Weights of a small mixture-of-experts language model, trained from scratch on English Wikipedia.
Experts: 48 empty slots to pick, a shared expert of 256 neurons.
Below are experts of layer 3 (counted from 0) of a mixture-of-experts language model. Rows are named router (the router's row for the expert), up (a neuron's input weights, with its number), down (a neuron's output weights, with its number) and show model dimensions 0-159. Each number is 500 + 25 x the weight over its row's rms, rounded and kept within 0 to 999. Numbers have three digits each.
After each expert's rows: a language model's description of what the expert responds to; "gets" lists some tokens that make up at least twice as much of what it gets as of all text. This comes from a sample of Wikipedia text that the model never trained on. Tokens count by the router's weight.

# expert 27
router:505520486544476499517480534463499500497559527492460528507505511488466462536500544498526548511495504474502493490514521536480489514499482548498459493493475453492522512505517482500489513496495485508472501517480468487506486481508527470457512462530522516481488520525521488508494480467467445466465498557472495480483499504526454538479460479476460500502488485523491502448491515509498494492533529497478479493490474512462535487503531490499496453491503476531553496479500451447558472480511451
up1:540486512506522486509503556461519526502517482523543501558477469510475488539502528489525510482516507525479495536501545481521494515476483459507483501538517522507492511498486476522490536503515465514508497488490481539454491486478461495490533456503457501490501514478498521523451477501535514515498521544472522459472471475531453486487517492532467525485467563518501507485471509471508519481548556502511466508461476510503501528494507481480499444473473486484523541501500497542521473451504509
down1:462492489497523467515537489504493498467464508479515513490534508516463536521461483481511464481528524519507515519495522476495492479497473505498480516529511533488485524493483438517514499525514488513529497510514465493541500503497497485492522544529464512511545507500557524536481468500482475500486509496487528513468497546489547519429492508447494491521556543558489495521516515508524517511529469491507474517520492466467525539516524444484484496497507519479568451523519511528487497502478535
It responds to: Short lowercase word beginnings and mid-word pieces like b, che, typ, mus, multip, also the "so" in Also, and hyphens.
gets: " b", ",", "i", " t", "-", "b"

# expert 57
router:499489521510512514493493492515522454528530522485518536536474529501498538520539476506484519500466500477553516488514475489521493453544460478528501462489484469531563492500508504490468470492450546498521431518503522493507480492550492472489464458525532534525511484504498507523520519508500465512497492564540473484499494490505504513485498520478501503501510503534497484473489470525485502487498495512474521482516524436473551505513474475571522527526472480450493474492495490497473478505515511
up1:486485524498497516477522527503491473527506523545529456546457514509486530521495489478475515448514499435522534503511518493535470473495464496512482490481516525499498484488489537501458484532476537516530476484549542479515478488440501520483518483521529504501504474480519483494498512514512500543571481504538499548521486510496504517477518536494486571491535538485501510498471477489513475468528496510484506445522468501495517493532493506516485497459448506495467504470532494507505498441507503
down1:503503496467520560515515511501509542508509492512514499510466490504489533484455513554532493497518487501501472499515476450494548519477513479496491510472458503536531528487514541481488474498439496494498463500534500552513529475493505515443502455457488478492499438485514499499509489514529491520510481522526523533507503541470515493471521519523488482525528493441522491488473459518548503498533500494486513444449505502484522525459487515478447517496506462487506508504443505507524507528491518
It responds to: Verbs and auxiliaries in biographies and career text such as was, won, served, joined, became, and Representing, enlisted, Coaching.
gets: " was", " is", " were", "ed", " he", " had"

# expert 10
router:473521455497540484546497463534550523517515520467530505488519497487509491519479522526513467549529523525489514467526472494524540537516464448489508523465494457485521485466501504517491477496519512476499512506463493472491543454517514519483475504509475534479480540499489518465512484507520501472474539463462480505535521538509517478464504462495507481500505477499542489519496528472496528519532447514506490482527488488496517500474480500475549484486545501532449458479496477517506530540457504
up0:521462505530508489476504518530472491502510495507480484528470496481465521467547489487460539486513451505498485512458539494518504527526487529546507477505558522524471525502491506536508548523493494529488472480525497504527457507483490473536510509499484510534480484499555491515513517516491508514505465543508516528506500520556510462525462495495526552504522527476476529530544517500505500479496518427490498516439500479529467532495495494485516518479499512481506529466519519460487483454548517
down0:496500494484501493471513497453505518480504536481488505520526490506484527508494509480553521461500532526481511474510493543482499482479499526462527472407524499488467504523493509495492516484521484500423457500467491524494546493527442515479475499540474512485507511466499519462488492489486450514479470471483505516519477465451516484453511485519495484521504437485482498504528463508522525492545499501531519545516501521479478482470535513497451453499504470518474496525502502487484488527492519
It responds to: Mixed group: the infobox label Type, the piece ra in extra, and content words like public, fund, land, plus table pipes.
gets: ")", " the", "ra", " The", " of", "%"

# expert 16
router:525504524491486513483537536458449494515477505504527496498451483459475488492501475509553487529511499520491472535484484530486511517509553505469496493521466530519449516519503476516475545495481507521498492486535510508479494530495532524550531516536527492525536474463489501492538551498473473533491514517483476497485481451484511504499528538529508488506543483459480475496479523497513475513473483440519528538505544536491500467494531518460506500489462505466494530530491529525539498486547490
up1:533531542478488509488494508487484464504508516512500510569483507500424486551458483480511499483534520535526507523509536468456530487534497527481493466504511512508511528514468500550505528504508458485522504521530488488494500497512557484511518505524512490534483492504499522487510537553444485563494498520510474490492519512521507489501523510534499493475523514538450489495474471493504497488445476476510462529468450524505476502492520489500487538505502469557493542494491476518488516533519529
down1:490522527531482508506492488507432456520466498508540500474517448481492511506492513506478514468502473509506508461513486510458555486503507497514523521468520506486518488477510507544454484515439464491459470534534496526513531499448482523503458488500483535529491529486485515467506508533537500484462484482506531499517516542518504509504496491550507511501478547530494524506558485451501484459479469520515471501557509504494537516489483514501478508520506512486494493470461499515542522451535481
It responds to: Opening pieces of infobox field names after a line-break dash, such as Elev, Full, Years, plus dashes and colons in those lists.
gets: "-", "\n", " ", "R", " sp", " information"

# expert 39
router:538473525504525498480523529470466487517493518509512486498472470457475493484522493518546491510501499521495482534478524530459536487511577491501486478507473522524437489555496499512475507501490509524498481529486506537476493482505511514529516529508517492542498474458493535497535525534465486509503505499464485512486491431503538490471544521544518499527538501452447471496491510488509465527498479454503528535510538515485495487517520503491532494485478507477476528509481527525552507492551491
up0:553459505538458533459551503505449477483542502506497552538486465483489519517524501475530485536474517540473468518496514517501490519483499490537496497490507534451502542522504526475493499513469524478557514497550498517489496542512512503503548490473525534524486508487502483520501523531470520526509491511487470509468522508492505504473539512534493524489454471447512482471494487449503483492498510517428533493531519496498489508544499513517537491505488481534482533517505519496496490460477520
down0:501487512520486517518553465550520531559510460500493554474459539542476510514485534506495478507497463511532444513529525472504502474487469464500484536514506493494465522528451488499501492517518476490511543493533532486534480522478486507496508512526477512486505505494496534540518483480483493494517486471554466508457520504519511499448495495442502490535500495508527504465524484518506562539484469509512496512495504493493517485498492497460488555503533524498492541468514507499532523544460519
It responds to: Field names in infobox-style lists after a dash and line break, such as Population, Species, Released, Date, Coordinates, Density.
gets: "-", "\n", ":", " ", "′", "″"

# expert 62
router:503513471514530501551499561518469524510530472481518495493504497495496458506515501517502452534481518513517510467538466528497521505501446500469559497518481495456554462483511490491511485533472492476532542469476512493521510479462509475475471508441475452504505522519490494486506510500520547491499489484505549486482535521539513494445532480440528472528525481489529485517489499514506483520504503500492485513475482482496510454513493511487462506471480510474481503469563489516522492528489542
up0:543475534465541467491513522534442496480522480483474488476475505523492485529528478500499453491510507492514489464473495506509506496548486543480547495524516490500451482537552485484538537507495495522519462490464552481524515502460517461473495501470472492528554511499489505506480567505530543480550467486497502530490518539494511512500519516478545512530503478459503494534489493494459453496493476508530541510482516484536496483529463523507503504481466490525488534493502498502493483509478523
down0:506493456507531483513477527528502494543506547471486517489523488521443524519544484504493513521507450484538505471502486512532481507485507526478460510487487520481472451529509499514511492498488489482457558502518540486511472487491460491503488507491514534554507464502529515506457506527457515491494501509492509496475502556519502498469506446492474454493497507483500506471469507457486460487476514471478487509496458505519509461534506442476554519524473486488478548484473524555500535514492517
It responds to: Opening pieces of words, especially starting with f or p, such as dep-ic-ted, cr-im-inal, fl, power, post, plus articles a, the, to.
gets: " P", " f", " to", " a", " p", "P"

# expert 53
router:523452487543476524504471471539546486522541511517470501523500517523492483518493454543509514512551510483527497485539508476496458488435526498502499498512486476514497520477478542500538497530482438485463523532520467519499449503484481545481490474496503530508489488509507492517511492469503496452494503520470492487517486501471512527498520516480487511482461510569536489471494482519549506490548487490474489498470527501477490494478483523527469473516516520512555496535561500503526533503518512
up1:521520528499485474488484544474466453499487486529505492507458468518491504480525487478465519470483483502431478500457518521500485524499514498535492478510507537522497498515489480525524556511529517523559484471517525492482525522514506510511518520483503456504506477504549518513486529511520515536559503506511491518485523534512490511509515516519476562550538513468482541514512495487484508490440524480496529496484492437504479521538534526523515501462455507493503544454465483506502469504496523
down1:486477502500496527506549488499488474502478479438520525483525444523527528467521478483517479538467529472489503484500516500464498521507510441529484473495475477509531504490442482509532508493428526524480508486521522526524449519491487533487500504497535519525458515524479472503509478495495525475513465516514490555478525533530502484467491536441484508542482472497523462465470513479524513474474487467502512494501514515487538501497469506538475542541482512495479485516489526486518475473501528
It responds to: Middle pieces of words, especially sports biography terms like Senior career, bronze, Olympic, basketball, plus odd pieces like path-oph-ysiology.
gets: " of", "er", "ur", "ad", "st", "h"

# expert 29
router:534487519521506494486529539471445476485483516508516489532469513472482510476534487513537483522513493522480477541493512524483517503518569507485524500488473539542456471520505513532500514480497520533507488513497481519458498510488531532547531525512540505547535466478480522497530497491481482505497485495497473498491495463486510495496544538535498528516530479461444459486490502493517473518465488449526532539508527518470491502509513506508497509486443498487480555513472533516557517470531492
up1:484446467540512517519511529448511506513541504488531472503465494487476466474499511515531474500506492501499482532486480481511521465493540483466475519522502520439514485452529564544510555503523482518493518512495496477506491550495532526490470496503519508477550477503566511531507473488470477513491504482523510508510485499499469492498508564532524519539511484489463516477547529476519510486477515499514463520508483480495480524522503496498467503509515497488468512573483500514522540476519532
down1:490496507499551499509479542490511513472509495491500532506494489483476515496501462457514488511518514456486495466468506504513499516487482452521496534479480499509474531512492463493536489531492508478503467474467521512509509465497460506531505538532573467474473541506518513508496484487482488483504491448531449503523480530505511498496492433486502442514599529510515514493497474530477443517467482484470484506498544492469503475508527495512516494510502511464498499481493514497447504501504442
It responds to: First word of an infobox or table field name after a line-starting dash, such as Founded, Founder, Family, Party, Date, Phylum.
gets: "-", "\n", " St", " Total", " •", " Location"

# expert 7
router:478518499482504494510466466469517523535539461457527555468539490467531535493457480535520490541490525548529530462534504483533498502503455496506511517508483530520478541470477513533493475492495522458478514467511484545513498468472497506482456489470538484538520488490482536490535530522497472516484518517485482494548485511496499478486446502466498460493529485492487514496482487512464518438496516471501500515483492481511502482489468511501516548530505476487469489494544506521458537508474482
up1:490513502503528509516476499445498517515472493517521464505461514571477526511453495502481499481502475485462479530490474504518474484511529504446489481508471481496461488494475486504503487462502494526540470503496547512498514510465544531507480476499498463509534431485519495524448473481482481537523487536484484505536466483500484489490481511518479496536496491515528477472519526531526502462490497520428509507478478487507478500462522544455490513473452481508497481527456474461505526507527531
down1:497534524508516466476513500529488466498503480521541498555502483507483499488505501486498467436430485506483526532486490520477480505500472496494531514538516545481534519538514471513514505463518519528507490508491508556510471497502482500531478542572436459505468501467495493536512508479464512525502469527555483480518482479505485488474519456487502469501491542518477463479497539505524522496483443498518484516498525514529470504500519512483515486519493467526499492536503511494469491550487534
It responds to: Forms of be and have, plus articles after them, in definitional and biographical sentences, such as is, was, were, been, a.
gets: " was", " a", " is", " were", " an", " are"

# expert 50
router:485534513480504471492454519520524515450479516452496506483524541496535461508470538472502479518493527461490523483540542523512499514490509499527522537499512497493504529470541514511502493541511517467521519527529457496497521457495475492500548484507491527465497529514517517457492473462508473520475461496472522439498532526495475475523525483513550502456534479529526478522441534527471505504514516530467518532490477524456509481511481524505528493506477514499475483497505498498491555522476473
up0:485503529463505509474537523474441553467467515484521478467476466495481474489502498470461514517467498465492523521516539499493456416499484486465512524523502527501501445500501480495500509493487483510503538492519505533507430511457516492506554514512497498516526491467563492468481495473486530542497494502513538488493500540520511457495503524525531516527527475490506528492505518485475529495510555519455506467495503503479516491493526546491478549521497526498484496490508500487496507486526462
down0:484507528478484484487492488534501484465434558484485545508518509459487502520528507474504491503519483495503533524535524532518468522541492458492497495501517490484457487507504470487526472449486520502511501473518490502489465489510517497485453516523494488522454524518468510499499509493502464504501519521446505488500509531529505568498465498542510525472517511541470483556483515450514542491519514536510506528517468519521545498481506534539526474501490465525489482547458500517483559499514506
It responds to: Periods closing sentences before a new sentence or line break, plus transition words like However, continued, moved, and verbs like last-ed.
gets: ".", " and", ").", "ing", " but", "s"

# expert 32
router:507479440518474486509500456503499527499505486498513511458482496493497490550515546543502500513526521517512500550518543504497500534489459481481517504463509450535542465470480524524507481482528491480443503530500501519491495540498495509483499514438498515468480515487511509490494501513477499505541488491508482476490481563510514470498485514475525499468470476522522463479469496539526455494545501535464499465536451474521497512488514472497538453501495466548492512535471505538536513501524510
up1:516502509524471470490504540486490483507494495519495491508474495526473529491529471427493515491516451457465492508488500520468476500520529509514531514545528535494475519545500508498456540523504525538549492483521492499521455513532497507509517499545520516561530451512530520508500513499535512504494468528487509487478470469488483511486487518547490510540485522481481510515496482479541506481475500435462507501440515480512473510513506520513462543506469533479501539460472522485453493514515506
down1:482504521484520517481494495471463506485588495478519494491500522487513510497497512532503477468501536517533525563540477491521531502516475498495507512528487469444458488445477496513508466471495523494473518478463515501461510516516500505534453487524532501527515515502461517530488467497563537491459485531489489485512502495502530509490516493488494515523533492508474468464493488446485499512536485536528518499482515506498527463547500481475511503478467499502438450528501506514484496524478553
It responds to: Endings completing adjectives and participles, such as Success-or, dist-inct-ive, punch-mark-ed, and small modifiers like two, three, known, using, including.
gets: " and", "ing", ")", "ar", " two", "ic"

# expert 13
router:502507476499526527507447483522518520515502534467539509469512526492524484531473542536516502488502544529519544503485507463502523515546472479492496522473476500498457490451490507534497484441520471469476492493454493491548520492512477513477485520549512510509494532525512518508517494472478522491494469503484483480521524514459476454445469506469512460431456474555543485515497504502504530528530461509513478511512497480497516492496466515499474492542523515531498484495518476527505521534480487
up1:518511513542447456500487527522498476504494527531467500501506496502449464481506475490474512495431489501480500494488502495466493528544469535480529485510502484529536485457511511497492480477475526500519494550500528492526450498493550493498469532456521521503505503488528493522502516477516564498542498482522485494484491477526528549511499471519473495502451474466514480480514482515502446491430506479500515518476535492507490487491502489522503539506502480489538527460479563471466529518488493
down1:530500537489511488550519475529537523508497543546520498549504548519527483511499488492500467520523513503498537493523495435515495532507486465516509541491495522515535512482508465507511456518519475475503498513495509504509487518515485506490500536518486472517474555484521475483473515455441516495506550503512435516467520496514481472509465496543507488496522520516480514472536488453547509457517505500503502509532519529489570514501463461496496514516516510548515512503560501493515488522485491
It responds to: Final pieces of names and words before commas, periods or table pipes, such as -son, -one, v'on', Ph'ill'ips, Surviv'or'.
gets: ")", "on", "an", "er", "en", "s"